Experts of a small language model: a shared expert of 128 neurons, a variant of Muon for the experts.
Below are experts of layer 4 (counted from 0) of a mixture-of-experts language model. Rows are named router (the router's row for the expert), gate (a neuron's input weights, with its number), up (a neuron's input weights, with its number) and show model dimensions 64-127. Each number is 128 + 32 x the weight over its row's rms, rounded and kept within 0 to 255. Numbers have three digits each.
After each expert's rows: a language model's description of what the expert responds to. This comes from a sample of Wikipedia text that the model never trained on.

# expert 26
router:142112126051168100091129172118087136106069109161131108155136101099181145130157154142077165151092125121147117143135144147147153194137124145164170149130103185092108127129100105113184116183085137
gate3:141128142134087173109100128144115107114062121126127146189141121180174115103101096154156121125132081124153124189095142129144153182119118140164165149123114061084153209130062129099101131088096129
up3:156155092157168172086110077157155107158130105119200119162131134124084109087106209141155095057109168056169145115090100094130174114178150177080131097157153169124076135141155123113179055089070068
gate4:135093101198122033106147104171160174117098137177118139145056161131173182118168198182153091120180124110066104091120117108103138131143165171165111158148134152087131176150141095133164195133103112
up4:128113160064062140132076093145099034102172157122176113116136114134145089136158119097096138136131157133134138101150110093159093129123078150123152124138115180130105073148119095152087100059120153
gate5:118082130045177102104109139102114152128155135140093130120116105156103153114135100124107153141110175134190115113190155162119107142126146106121117077121117093157165105164166154129145069130111135
up5:131115143090111106119117111079143162165146160193110078086128162119102153096158104139110107161148114140147120099186146164102128164133173144166155134107085118113107132140110101187181111102145164
gate6:127108156155115070099119202127131116100108118159161112192086063158150150087131065108147135113144105131087121113119183115106211129139138120161114158162118095171132129069133084072149103170087133
up6:135148186132085142115149121141149110148153182127136195081149116117060133144089127139116140133122105144135122079089118069130073160171145127132217144179126154114124105139110195137110155108148123
What it handles: Pipes closing table cells, closing parentheses, semicolons and colons separating fields in infobox and table entries, e.g. LMS;.

# expert 1
router:116117136159088176109067145059088142188127074107091152147154123096152124193083114149125061082173105104121126093136146141166162137108156165083083133195130168107104149162106123126125112130149155
gate0:090138165130074128145146113146153146112111077117095138165095110129134076196153072121125143132124126140122110126129104095103101125185138184122089090106155159111123094147168092166112097128103114
up0:112082123126154103103123140172117113118100182121176160171124127161103105066137151130117123112169150093099170112125122145151100131099144093132161187129135065178147109073056141127173105146176129
gate1:123105094171097091063096119164134124111159095097123128120127148180124109200132138151100102074117092148104078109122076115101154150132142130130162117102245133096150103126200139141141152158150165
up1:128085160159194165104111133120170104105099161125137127172170162165144170097131104159135157155143191158195137142151106085096130130155075081138158139112146102111141148115043083143086111095186138
gate2:146071170084142127120152101096117135178160127134096179094056152108099164165109153147156128088145074131111124086106126106125122106124153127180092110152148169035172152102143153127179170118121120
up2:122155108116119139105155143117120126100128143100094033126182149171136121098116084166101142131110170146142137163176098173195127160078166157083155054133136087179129098136136097119126091156097070
gate3:108158119139140151116076142100064107109156123118094154090078126153103160126081114154137162085186109136129080108170154081135095105141072076127081168111136106120165116134150145172155173100147134
up3:140180104139158112121112105095131096112112117150156121131172132105149107119049126140105086116144087176138117206130145090124129103148122141108113139142154177073105119119137139151147162162168116
What it handles: Word-final pieces and suffixes in technical or institutional names and model designations, such as dies-el, R-760, F/A-18E, interdisciplin-ary.

# expert 7
router:086196110144153129167120147072120149103152142109108105155150123133121155105190095099168115101165075086141173135113215134138099125123140122073104065140185072140176210120147090154110127229167056
gate0:088122125131162092177165107170175132110094147164157120179087102146123094100141117191130198169112105140159185064106115086081132176177109155104141109120144149170113107126107146123107122117138143
up0:147129145083130148109145133117084139125126115115129188112161174157150166165152143066129143122170144099120155178203122168112124141132151103110150163137187161153095133092116087113106151151153120
gate1:136172197090141099108106117098172156110195114158155091080142107123153123069133097101109154113174143136140142152139118169124124131101142055153109152146157112129155107092092132129071172170088046
up1:105188125073115089121132121130155142156117109103122164124116188128157137126154104093091149095152172113130133165121113121035095129153178094109126121172106067121170132160154114123166185134132167
gate2:099176173162161144069074186131115157081088142083111125126194112118162126121106190085150109141086170151186132134185103151177167097087061080143147116037140125059116099132174182110041094125161124
up2:175188110116143106127107149139121146151185089163170085090148120130174061150121144118079157112200146086127119149167091153138133167140208156092171191152127145107169093153132125148095095110101109
gate3:164169184157158105114148154169102184105158165140054091162159075133211102156147156081119156093167109082083161143136150113157108134187131083146140098093129122187168145108153070120099099073125108
up3:121119200103139182158103094165110098123081190142047095157156178110151102108116084164139149061157144125136149139132157107199126144183181159062098172129154185118082124163097123149127081076176090
What it handles: Given names and name-internal pieces in credits, cast lists and titles, such as John, George, Ronn-ie, L-arry, Pats-y.

# expert 3
router:091157119091135158135075144123179076122166184109094170116133134143107151142046111110143109137108150133139183066145089122179108128141147136137162152112126106096132169116116070125162161052160107
gate0:166141128158127118087207140131067120130160158087109137148157111119139051135130152169155147122093141121124165134120112147100154108129136106166111103112145121130128174119146142155159147090135141
up0:117159150151142130077199103089107194100135101116024120139085104128147114094131137148159093147092193162155171132177092075141120134129142153165141133120164189160144107077131111136126171114148139
gate1:134114123108224090112116105137141107120131128090101153176129115121101092147085139089084131128141125131154095075167108127198088156154096113185055146149113106141184147090119137149142138126113135
up1:132144122133046037118123158141154139176171103124092114159127090144125147166132104080173138104115144116120097121099101132162133182155137124158138133100126156126079166122168202129140094166164138
gate2:169160105142149141064091126146055105133135120112093118141177162099133110106106142062122144161181118119100169084121093184153113062096141153125126112141117043075166204106117119076126120120119104
up2:163089112099125167157101104153131098107152159134144137157166143121128086153156114063120119156117132088121162154098124200141120169134136118112130098102082088082113142061150131082109176094164149
gate3:108048142087131095070103148102137121113158104135116116096135112095193168108119109100100145149121117111161165073137159099179076105119156084110141146138151157149114154147169143186175112102114129
up3:146169071160104133171121138122116124102121151102131134115168164140112124172107163142113092120094157119148082157168068109107105130125080172151128085183109149199124105137156154106135118130158105
What it handles: Word pieces inside Latin species names and technical terms in species lists, such as sc in scythe, cory-l-ana, prote, hyd.

# expert 11
router:166165121111193172097110092121194144092119093115130097059141067166132153076099151109175179102056108166092158100086109060128120154116153121104100081184143093142096107085176148113126105142173154
gate0:133127175146142135112123125151117118069162128110101150054155143140106099116106115127113110085161112146078087168161156141144137098074196097160117146169091082197109136126140198109120134127090104
up0:086134122156174126112133101183116099155140136151117165119133119128112115114144134139168161097196144159123156141106101133142174170102132088163145130150161104101155218105127155091113072162087095
gate1:100133162142105149136167094057149153138136156106133149068156120120053055105150098053150161102101134142145071126171067123073164127126160143119138085104144078128096067152178112098157156110148157
up1:167085120157126124137145147119078157155102100096123038140110101127122094085148135150171053084158193174139159118066144088105160155116132137104129151116121135118149147117113089115122160095090106
gate2:170099169094093111120171116099132137160122113115155125150138109134167122089099141071132198144092167130135116103114124130134150052175109131178141115161121096059120132124106160147130102125098107
up2:144140167124151144129122138135099161166112144104157173117157102133136125147097152088142130134159125143157104067189159192114101079111061109132221103132132051172122088110124167159093152114151100
gate3:120145151107132159140125173125174149131111094172060117134121136156165109087086145118112132108096113136090062158132077137116093143106101140126133101165132107205101195148085107135102121193117169
up3:087176126085097134129100167128152151130121147129126123156133095129179149108136114151158118163105136162058097098099141051157106117152096122128140087128159164198169114142148059112137164190109162
What it handles: Verbs, auxiliaries and word-starts following a pronoun or subject in narrative prose, such as had, would, they, w(ants), dec(ide).

# expert 19
router:171172112124135134196144166122136115160118110164111183103158099101123187157133099170148106183163133109163084205153148133124143109114054205144126103102110103097138145114109128178110135164098140
gate0:152177176100098121072144144140134175138143130138132128102114126119076155168098150171141155155114046128087102220161147098161070156186070110156117131123118149168148181141091135122121125116144119
up0:177161112142063141139145108104061152150130083123107134077151122110129183173115181046135137179144126156113098116081132088147087116126109108131162124112179141131136129057109071146098109107146095
gate1:141133100123154193119152142120160160161135167114053059138101119171117107136108071063139131154134152140117119170155125124109089174158060133159144077085143120089203123153153172236122128147064139
up1:129094137094134150097117134163080122095134150191118131114136150155105128118147178080144150082059129142097116175049122124067120124082097146139122075157159113172135131149037206149084083093089098
gate2:171139147079104105127119131138159107146158089134139129116148102121077121125089125116128151188147122123105164127119113076127151115079144055151119135117104159160166142133158144131041189139087083
up2:168148095132090161123080157157169140188151089110142127111144110120091093114113114179125199189142104071107161120154100146151159113177164126112129185176073117123129141185148158125138147123073143
gate3:174170125115175097117189148159094163132148197104161143114130129130171123119142066180119154073124134111087074124048157106092110135146126168080128137120090156113108103091141087133150131133161073
up3:102153167160145103146107157132096116131098192133143122064133131146172114106130131146131111072082159173068071130038147155076139172105144093109177137145122132171130098100131071167084103155176137
What it handles: Capital letters and upper-case codes in country abbreviations, tables and acronyms, such as SRB, KSA, MAR, USA, IRDT.

# expert 24
router:118172149106136109135125171140099166081106118141106091126149102164154104143144163138117131106091152138155176127119184109184149179182116177087094152131162173121180204119140062119137171152129126
gate0:111133091109134089146169098139068154096131175115112114081123132149167091120087085152121129071186108050143123089182124125102093133140105046107108128145127117102120122119117118105167126096129189
up0:130130163118156164165104109140155149154177103129149124140119106128135117144139156158139083147157149124139143146110115106142130109125112166150110076130141105123137145178105169151102122103143115
gate1:148192194125106106156130168164154147173189084154135104138126136137173094101178105134140093150124113173163117151122079117136119095140167086077084090139049183196142173107145182077134120146110123
up1:153013134084045155148122163158202113126133133079189170092119154169170127136132146123121129191108109115136130141098108121142129128137100158131129143112197132130135134103091204052103129118123103
gate2:120142119152114150069101140153139232147087161102155093135074133198178139150101106112120072153164116112139151087121113095153207119141133176100072170126116099174143189189125151124108157103094128
up2:136094137147185114149152078142076046123131105177128166149136134081138158138113140124151138120181119156110127136133126115094139137141076111141088098162084134112090163123141134141068056062194146
gate3:136117058119017138150107132153167078113097161076087138115159121080191171138109164038147142086102118121136052164120195110173149137120146115192143101131090148115134126154134180165100087126166103
up3:109127161115128181101095076106118134101120130204117133141147124125102136116147143161165109127192160058144065144107085068154178128107132110155143077108107102192120118141186190140080152115189158
What it handles: Middle pieces of European, mostly Romance-language personal and place names, such as Mart, Marc, ess in Alessio, ent in Valentin.

# expert 30
router:197137098141114084093088112178196077180141108135144122087138088151140161148100146150108089169060148134091113070055119128108058096143189144179157068160122147111112082115184155147159071109116159
gate0:125116121133112083169113201142134130111114132117182082133142107123127071089135145118142126134143139162143087113141160173085117145118164149136159117075144077121112090078128147107139191137140148
up0:114020126169134134156117173132209089114123125118166133090125173163147144157160136150108110134150219149092120164058149109072167125081111132212152205138154141158138166109139088155167087108112177
gate1:134116167119102129134072126137157126171132091141137140141137065119160154129089099149137142173165042113119125152125140132092096121126127126146153073078155145149135077085130109101163098157062122
up1:168143074131138144134120153098106167116185153123080093191146111111105215175056146092131132145104152137141118127077146150157174105147114133122121134082130133088092129158142136082095156129134137
gate2:157174135153115113147149170113110061166134155103117138130120133112146164137134117193129147070111148115098185147115087041159146108116097121151135114138146149074094157116140137192169116124110113
up2:146144151155122167204085187038164136092137141142146109166163059082069080210087181108118159130102156148152118098092155184109175102100123099122109100084142134158139144134086133135122134128131207
gate3:166169128157102133089157142162147171109176103114142093126111097117131129147153081119132115114134094097171137103140154163143170104196154122100163134156127089174116093101143140157167146176185129
up3:227158100125115115148115101131114082168134155144126106139100111103150137170158112101110087136127134129099190134191126075070108155165150156086118151121094190191142173109113179119172176131166166
What it handles: First letter or piece of ordinary words, often after the, a or to, such as f in ferrying, s in search, comp, def.

# expert 21
router:133079180151177147146154153099099088171091153118211101068111129148115109134117104099170145158139163151114114117115117123141180110139132131181115103061134148195157127161186154132080097135126097
gate0:077113074164128112157152144171182136100135116093116091108116132176166145082157136141138200140162105117134091152171175119112093096137084153165114070088116136135131133125133146127124119102066101
up0:110097086121157050094139115111146109155154104118114118111166125149125182069102175164070090105190110151177120068111092122127124087116173162154164087175128136159129119159126106116105113136109153
gate1:149221108137136119126101088164094139107156112083064143131115105104100112142109102082110084096084129106106124159149131204095128088129116097098108149105147158147109140110137170136123121179133132
up1:110025137138096143181121161113135120130148115172216173120104147094125209108148158181077144182140131127168163061107145106174134116115131181114178142142053144122125116141129054154146116057127127
gate2:126124081112141139174142152141120109151156154093139108126036185128174142098125165184069072127154103152133058126151154162160108146118144102062177124115150184066105160099150119145105142181093069
up2:101114082171141104155112099191098094155222129128118117102101150159194187135093134143115096108127168092108081082123152150155133117139188131148161104115062142103181133139133129165062157186108047
gate3:101165108121072139135171150087133094144125112105194130162149135147181134069109090145165143160175140173105109134073092112173131161132125119111187129143171125157107191117144127085083141091145138
up3:091104077134129101171124097144118130150113111138042171168086178124141090151135106140101107158130093117131108124161127142075160133175148218081140113109127126068084062194138074125122115098123189
What it handles: Pipe separators at table row starts and header cells like Tournament or Party, plus position codes DF and MF in squad tables.

# expert 14
router:092160108083114099046113131150133120157161135145154161147111146185163102098147149142120079109174160170186121138133192065061168160090090059087132143168077133081105118165153161122146115199089120
gate11:169107126160148158128136092106179138136162080138117103131093106177126101138110066067136151081123126127052143118131177149127110166146124118139125170125178143132163097122173096126108118174112106
up11:120109073165125122139118165117076165138077136160120173078153191090102106163148109121070176159156130111135128178109102106137147126074115153173092131138148153156169114080163158139101116165158104
gate12:121146085162109126178136149117135118114085115174102178090094069106170109109139175123177149063122142166110096135132116128135125118100128100147146067105157099162122131220176189200072168156158194
up12:139142169077132113117131091083092089137156108089214111086141138132121161171135073120098154139123159142121203093150072147078128136143122147158130152124123132103164160070102145152159136089110136
gate13:116152151138114133073145119123104140116090130062152046156087136152167117129146173184136136120118097146108106144150107143176124116175161103118120102067109129132130162144082164133119228125087089
up13:136103123129209147158126180099151124128134103077126079121103124102073087177140113084115156234083079117153107137131108161152118110130122144100116121107105076123145134154138067081071073137103122
gate14:122128141148118180149071156113163104143162148083109146129143149171092098132123166205134149115128090193137135090108156130098139118086133093166059114109202151113152118161176141147161155112069092
up14:172112173115140176156058086119125139171194193113122193094170057128160102156064091130139093100104113144118183145178128178097154104149109076121099133131173188107145110144138146128132143077133115
What it handles: Periods and commas ending sentences or clauses, often after words or numbers, plus decimal points in statistics like 60.1%, 2.82.

# expert 31
router:185145145198110123152100122131171103136132147109086180135155076129136103128116179087164097095153109098139177104114126219129210148133144113080108103117092119152103119136127078087118094122173059
gate8:239128066127156086169123195115142050105144148180123147092089066118137101172133090101110102134164064072150110149140073124104064101127106152079165147146099178069159082136157173139129104091075142
up8:102070150140114188124168128078147130119144077107119099158135110192116097159163104122139161132144173107128119167152098161106088162164125167100143129182163131123166120167151078131137161176109154
gate9:117092126098164131175139117074184143079155139089080167216183152144094163096097118090116140117180130153125169142170157121156083132091153101056089152129131150128160120098128104201164127110187119
up9:134112098098205148116167104072119172142125109168105104135161094127073141117156089111143121132130153179095160136107094123151049134138160166128063071163098140104149157137127145168088125168159114
gate10:159180120129099111077079117160132131135078162142096186048142072129160068113152158134130128144127112081140139086112153026087146114110159150045148135215104121146150155092154131126126127071098081
up10:112175150159074129105119113138175110100075135149067164095140070122123101176119170127092115143186159174134058122106121077108100196121093075098146131146082143199072155133175164127128136096110108
gate11:103063167120120096152113139131191157156063139182150118116160117137122092127154123158095110122176152106167067120128120079168143109076084120082147166082131139143145143166153107073174115127140130
up11:135132119085124141132153158063073107139139138143103110145128119167129151119166180129115065090091127175132141173177107132055083119161100115115133078165131191126125098111125094142116112136121101
What it handles: Head nouns after the and plural or derivational endings, such as father, village, series, people, lead-ers, species.

# expert 12
router:143164114067072198101124142153104151103147093117159120112152119107157132159137160130090119153063117068136184164074098085109160098109138125154125125149124116189199192176158086099121173118128060
gate0:158153126086122102167176133144167100160139156137162122170083164140100128106169092174161133154025180113109213148069082201075134086138164136191137101146119112159190099145118099100148137147070115
up0:190175127115151167077136147160101168159115111156149130153112165121085126096163119089168102095176130176121143115157157111174174113134107172132103115161095113123093180125154156080081135121177158
gate1:136089088095153152154183146159166150082175106099085186181119118121158146112087161140150170140119083113157106161184177152027154149129124110131130178184097147151146157125126149189145162075138113
up1:147170120154117106164131077150148092105100121176115139201147075155100102122191108153117126159181130116132090099145158100082072088133143182140147164113070166134117139165151116122069066136158122
gate2:033092189157101136093164167139164108068135102161156108096095142130148134101104106097115134095120170105152147132112125137110083135118085089115159149111134170143149152120140135134152149134086080
up2:103143067155153086155132118104134091104174156077115117153170134107117092140142185145134110087204150157131110085162178146168150147095128172192149115131088109033106119089150115125163122096139188
gate3:060161158125144125133123157126165138162173124133074140135177075121176147145095183172107176078107181132138141101174140146119126117124127119040138179138115106160137167133132130142106122138084152
up3:123165102098130132165113095146126140105105112157113166131160108128134073142166117161188187091155148198108134132132099135117134134116165173073146122147094083190087081141123168130083086144125150
What it handles: Word pieces of Polish, Czech, German and Ukrainian names with diacritics or consonant clusters, such as ö, ł, Sch, zy, ks in Oleksandr.

# expert 17
router:134046104168178126157175099114068162117148144103144113112088155110124150159106083140115097115083146106133155169130214110137220124141148110125095103082146180175110120123043129140113100116067119
gate0:151140177175123155189143078085137117137139084101140086166105182097086102156124159079128178131037093172151118097190133107100145104058144077173104136062131123063154133123083153196158127113078120
up0:101121093120148092130114171096120098129095118152095158109170114118159160120129104139130126146184127137153139120087172112127084046111133077089125129160187135158114125152205080101074171141146118
gate1:139128209115116063172173105134147156114095062125177163058126119157142113121123123105100107147107148122156161149191144124083134163174149087117117051202080115139118127142113127140130083146176117
up1:130160181127115145101102114130164138158121129156111108137153179120111131127090235138146143126158122107119129126099080123158061113121103134098122180168120124157142124101090121157123130169106153
gate2:163138128141092138185156173115079093075090126096087113144135133128159133091153112147133156141061143082223087105137166095129163134053175077105080116090093113191128072132138185126161187230156149
up2:129131129059166075116085128132144155187117140111188149151133096156140077178131169125096056118132111155091113091115107160094115106130118140121160138193145123064087151143141092120145060071135081
gate3:147146135135143156140161099134131066088144093157153151162115084119101111093150155138123059160078136155086119109156118096088102140132139095105118127112121161080131109101134143112132132134093143
up3:144137161130146115136167129143152111110104087131156193170111050130140098137130106171105076138130128044109128108139106096118113090113154122142085127199116156115111103067101160098116163145074170
What it handles: Raw bytes of Chinese, Japanese, Thai, Arabic or Cyrillic text, and place or year completions in birth details like Paris, France.

# expert 29
router:119137121037145111141036124081136168138123180119166144152146117170074142138178124124097107089158085140129126092128159144140167145123110130115150145102073126154105102071108104100092203134142054
gate0:142102093115190151117165140097182127145112198108172140125141033165145121165138118157182131156126171091073186162168124111096119099110100160100089130111103148187135155161163132188168156127110164
up0:117111099202153165151093144125193202052157130108116091110131097104118154174104128076100100103150119076102120157133129162152090151168093127101083114163134148145143115039145138126121109114160134
gate1:157144199145145155189139121099142117146168148075128127142080158116207140100086125164167100102122135109172152097125126200073112155143122077165099115134093189140096086109161115151098191100134158
up1:135133127069140144161085116193152116160129103136178166205129121096126086143093100106067148160099085110116157085079168123184171112140135108101102114143137096107094097196128146092184122131085170
gate2:064155135070114053102159144162106054090186104136108204151131089139162093183106143139157141176140134129189154128148179117128101165183140144167105079156071118074141125119131115093092183159168162
up2:168151074147112170120096100130178129139056083092101118101136150136074152138092147163126086140134092169146181089095050146132135122071152134118122113124125095128145128042142179110151076145099144
gate3:120150166129125087122037189123151165179091153108189157146106152149110112087155066099095139109124164067168092133157168096159124104124133077108124094140055142163116109087143134132117166102081123
up3:089136124134090154152036105119162093164067098153137142164115176079094156128143146123149117084127118053118080095136107150104141124085110078084128115087115130198146107109161104108140135107119127
What it handles: Words in a short article-opening description after the title, such as politician, footballer, musician, and the closing = of titles.

# expert 2
router:137136142128113150147107067085117134164136114189145130124166153122158119070172146135156111115175093159103092083120133085194075096135088179119135113097160147127155153124112119068140041176093098
gate0:079156120066138129115135117097126092134149097143133081154097124141111134124127091162165109175096101136132126065138089123118113179204141169130104158152101130075131155104117149133115178117106125
up0:099170137141155116175130100102160133109095178092116199149129101116125114140112156083108172133141159127101152162101159142158152109114097130105080110105147110146076079110125133131201149119161120
gate1:130135154223163104162174111119096097119177103090192112098117125139127144141122141107160122135062120128099176105125096118170104143188153114101097160121129184084118071117090120148150140149106164
up1:137117124042167099093066154141145110100139108116133134133136174132122123178176097130061131121141179131180108146151111167142132158113124083153163168128146125116167147121124112086134144141128057
gate2:137157119097055103125161141111136090128114122091122121084154074161133122088134156157115178113110123126117161074092121079097120153112101088141100114102121116194152168148180157126093135159140127
up2:092167147110177160158209102103154126113086107167141106102155116143115144141161131136133109150146129133168118122136149101102099134160101119120152110101133126182107111183117113093112102150138095
gate3:141160171144144098160131069124137105095104107161127064099098105143124080145158115121141141128086126123137078112111038153103151121158150161072121094120165098117144133163120229139113181097122114
up3:140160126101070183144134110138118126096150160132107114126114118154116144174103150074116178102154133130106205160116140217148121071117127065173151134114089189129112151146124083164120040151123128
What it handles: Line breaks ending a table row after a closing pipe, plus empty table cells and some subject pronouns like he, she.

# expert 22
router:105128128144086212109175117108181129147096121124105164119137092120141155076158150117157084139176154080103092113124151184130039184142117093113113136130110120110200135136110091118131052145136148
gate0:154080095158101100136183173088094151136125100134134080145171123101081161136159117176141173109095152176147085189129119156101126128116042125149141151108176197114129094145040104119086090108180109
up0:140129138112124121096099109197128078123132060110147115103085083166154090108148127175148083179108139059109167221115153099134144113189164134098135156095088124185130165101098111158115090190115107
gate1:109084102171122141149157139143168133097182129155097175029084162082140131080155168109139085118199101153103139132078115137154135092058152140122139136181121146087157146177158141123155099151124133
up1:115113156098164079110149098155099051007088141191129134156106117131106159138133078042138145138091128150147162123137121208205119080069145115141160100134124135101164151162124155138180100124115053
gate2:128092112153157092108128124101078112096132154104165101092086074160156132129101154138125095122142133167096124153080171095126161074125145132110144101165167078163114120115109124103148076210099158
up2:134119110189118116131063078102203148105163177097142156202185082064142120176140161149152086131157159095161157103064062137107145066126174118154126135117144143112139121167167091075092146099119115
gate3:062148120107086155193151149116159118153170162188102167143193123144164166175109077161145125143125160070148200123100140118093095176149176089129105106124115116098138083146182084156112139106111140
up3:114151099152119124177106170162073067124201170173079128114107150149125104190110103135127052116113134161068139114130140145173131098070128145165153135128075092113113126147089097125117168089121133
What it handles: The, this, his and similar determiners starting noun phrases in prose, plus adjective endings in names like Islam-ic Courts.

# expert 4
router:125071131137141078170161157174085112112139141086094145107113143144117140211102151152149159149180089128096140090110118091173182135118131100117101099180175172098106103126110111135127147138114147
gate0:112100164144112136080138190099106143107077119135161154094130119121106084113085139076123166125084116085066108165123114089096120070075136146085122140141155108142098156112129171095144091058155127
up0:187085112082119148090157108118125103109152140111154157122133146163115161068147129108115173130155023112108121119155138184132125082118133138113166120109124137113130133090126114149117148124179058
gate1:134141079161120069197169171165182121178129106075118174083128160106131144099159090097147109123070103142113065114154098080067142171199126159095066105147161152170100150145152114146166176193156123
up1:139150127178142118120117158127162118146146094139104147142117119111136083106131056104128062073053136071155192067105145162153140131087143181154178092144141068214153116127133118126083132169150226
gate2:126133147144127102100137100196158090078150125151128121143113136105103090122105117130088133167096079114133153141196042075094124131185074084180124131130192140102060166095160097117134152116089118
up2:107123089170105111145133120147136138154100083121084127082151169146136104123135100195058141143142040105130102162091121158088066152041141203124125156125151135132159162077151099165117147123102151
gate3:182099127220085113119171176074145119139115147158133097118129124108155071169175127134116080089134134127125114129067111124094116144122163177093114169103080187092107130128149116171173104134109118
up3:212104109093137129119138159088089105100112131112091081135147107119136095227084128155096122099130170178168124112092102131092149110148233104135156135129070108107097138125202107139175086147141141
What it handles: Word stems usable as verbs or nouns that take a following suffix, such as design, award, lead, hold-er, cross-es, canc-ell-ed.

# expert 28
router:134052157131162160122162105136115141115115158140058136152116136138182156109120179104142155133100060129147149075170092091148102078128155120168113155112179087157070112100097123172130171101147178
gate0:123111173167088115106110100159095182084183099143096118126064091127121137113165115126072179105130120085141133174089136158101113160134132145107156103154078159120123140139107093175151091178126098
up0:110178159091158087142134078148122158168165127201133165151072116102114158131161152143139126105149137088160155106086157170111094111083070127094126164117149104112126193145135177180112163164130114
gate1:153142118152156169111129154117090136147190116103081147124116176108117146126112135091124120144120104124137152122191095164105149138221142112127120127111094084130075087122209093083060126193153081
up1:115151181162183127109093151116116170125143145136129130118090137056135117086152126150190095170123125143113151080158114153085141131201095147090156124145094118134101152104186092126171090179099163
gate2:075081132164181092109133127120173130197122143139156109091086153156130068145135103194101133123063106098134167088105170077130167078107175115121093117140114176107140157076100131187128134112109151
up2:070106156089073076139162174128162135188077140176082128155120165078086084112189117196121200103090128125145159110173163100123151221127148080111099177134146123096132151088162154126149155151103155
gate3:140171131189177129135093087122162169164072206110080112138119195177175116156131141122121102163156123069209163157112123111105053160129113110163102124166089162116141152128099162144132190066114093
up3:138076123135096101124157137083187103123110133148188138084118090133076114140152167148104070090138099158120144047166071134142165164083105157161123138088105169147132139161103119062165086136157095
What it handles: Line breaks and dash markers starting infobox or list fields like Composers, Platform, Genre, plus word-initial pieces like ex, sim, phot.

# expert 13
router:139147146119162146177133083068164094161139097101080168123104150173135165088087118083189165114143126091150154133123127180121105117114107154091119104132074159180158133097126047148119162081163193
gate0:136108135141086130123112133148117131081181136130170089114138108115100140098124131134107151168103068094171160120107152122110164126139064150130123124140149142032123104110117113104168171132098099
up0:115078046161083187043101045112173183097171126202116144137087072152137114179099154108117071139089155121157129181152099144074156124123116139133128193149151161128154151119118110120114074154111129
gate1:060130089132128174091135111119167255107116159158159079145086127172107104126126144102078167143180132121103134086141143098129064156098150165127106157133106099159171149136154124099079115088108102
up1:177109203127179129177084108110065048109130091139131157121152131093101125168130111153127130099089101122124157142118145145181194124144166112142127166139182155074124102157095152156116104136110087
gate2:079177081157140109107083107118141137167094133087103154087048160127110169142170104095144113136099082181115148126106144139110113068129129111135163134047125100188117144062121093123123133067115185
up2:114116086130129160159124096155159191131094147128163126113155149080114139133144146169130173156101113073104077123154110064133109140140088143124127163112187143132110184162170125103092091106107143
gate3:093100111131152180125119157163107087149159143147078130168117142040112155133143112080135104200097122164158104145147017162173108156144097084146141079079155132072109124115137086141173107200209135
up3:120101212111122079159133161133092148106125073122132127128117108172189124143104094167127099076142132117148067105104197149138142183103123156161171174121126131145170141199126190119160087149144133
What it handles: Middle or stem pieces of abstract and common nouns before plural or suffix endings, such as var-iet-ies, d-ut-ies, colon, household, ge-omet-ry.

# expert 27
router:118172108169142140077108149069131142162102094098119118109076133121128161079126158085155105175139133079109143150130091140123140166124137171151128132165069142117117083085128094170121152103143126
gate0:084093173144127113134136060176151100107061098123121113097156122119060114141106092163164168158152123075035086131118112120106148134166131122134099163155195114144124080124099164147088140162095075
up0:170102129114108107093167133094188144129060129118155146078135128112107128145156104134119151141110142079086165081141097155081151188101144127158085167152144133171159105126097168127147127173114121
gate1:118126087131083070130155146121081109143116157101135090148098111134126138092077146122117131135137212120143162101103147158085095054095147068176128090178109082136140169059163113181100089065141188
up1:177158102152104140101091071132118106130132157160145158143162135112171119148154179060136096093179092152156140042131199133105170104118089135152141049096150124138126170153189123094137056194144122
gate2:063114124151156141143133113144227147139135121124095118154096101101077086097126082172164176119177104116119112076131151150169089144160158140147121035143131127141175145158140107128096126138114117
up2:140094135092161081172147143101066103143113155121178125119157146126128146235166138128084055151106150099156059140115090168132171131112132093125142105139133179149096091117075142171180109148109080
gate3:125118103156099088174164139172111101222124079157069125092141180154113119091119150134095132131144135089101108129130095162100106166145151100115104073098102160114080147128149125161126131130193113
up3:139096139130190067126129116151162126136100095072140117148136136123108097107132149137123110197136100109027107099167114109130155149124149121121102121153148145128144104186043110120103131169137130
What it handles: Linking verbs and function words in descriptive prose, such as is, was, were, to be, has, and, to.

# expert 10
router:142199128118021119103155120171163134096118155141100079113092109168103099109141140176154190112077124120133109074167116102096139072154182168089196137166205113134102106125163093079111120099118166
gate0:115211117146157101123148066158196129141159107168114128109114056155117106100131157036108126105110135121134148134117115149121114070122118111158090134201184101132113130118172095138143134150165084
up0:105087102107156099155100178081052102135085125126128186117164188122189139157079072168132093105137158119133147123116118091121120151104165128158166140069098180107139116142104084114127130089123132
gate1:136148146129130165110139099222151136136143161122118161065123151173132137164112171146133191144105088121108118144133109134119149098136134135175111058197125130133093139112141111158139055112174173
up1:158149112097141127148121087138160128146159170151124144137105146168173056130117202093168110143140153160137139085088131142156122113070134101117156139136155175101132139100148147176088126106184155
gate2:082088093159079122156151177138166170087146129135119155135121103121175146137135124150189155171184165158148080202182177130117134074068081102153135132067122101158128108102152111077087171098142137
up2:136130065199126124106151183173165137102139132134091177121112092100188174141091139171115137132184165153113073139175167132140154118158140117129105165105120137105150082133129160088091100116198104
gate3:133094158174125117063149119166146143176151118097075121142136135137115180154134103143111149083129097122173105123095145094117077094143158187149169123115169081103132062110096099194071095127148105
up3:078112131157126123153129149159093154113103102157105103085127154106170172142099065207139128152112102114124094156147103178108095090110094165149153088109156070052169127104091087193175188140075117
What it handles: First piece of a word after a preposition or article, such as prefixes con, de, pre, inter, or capital initials like O-cean.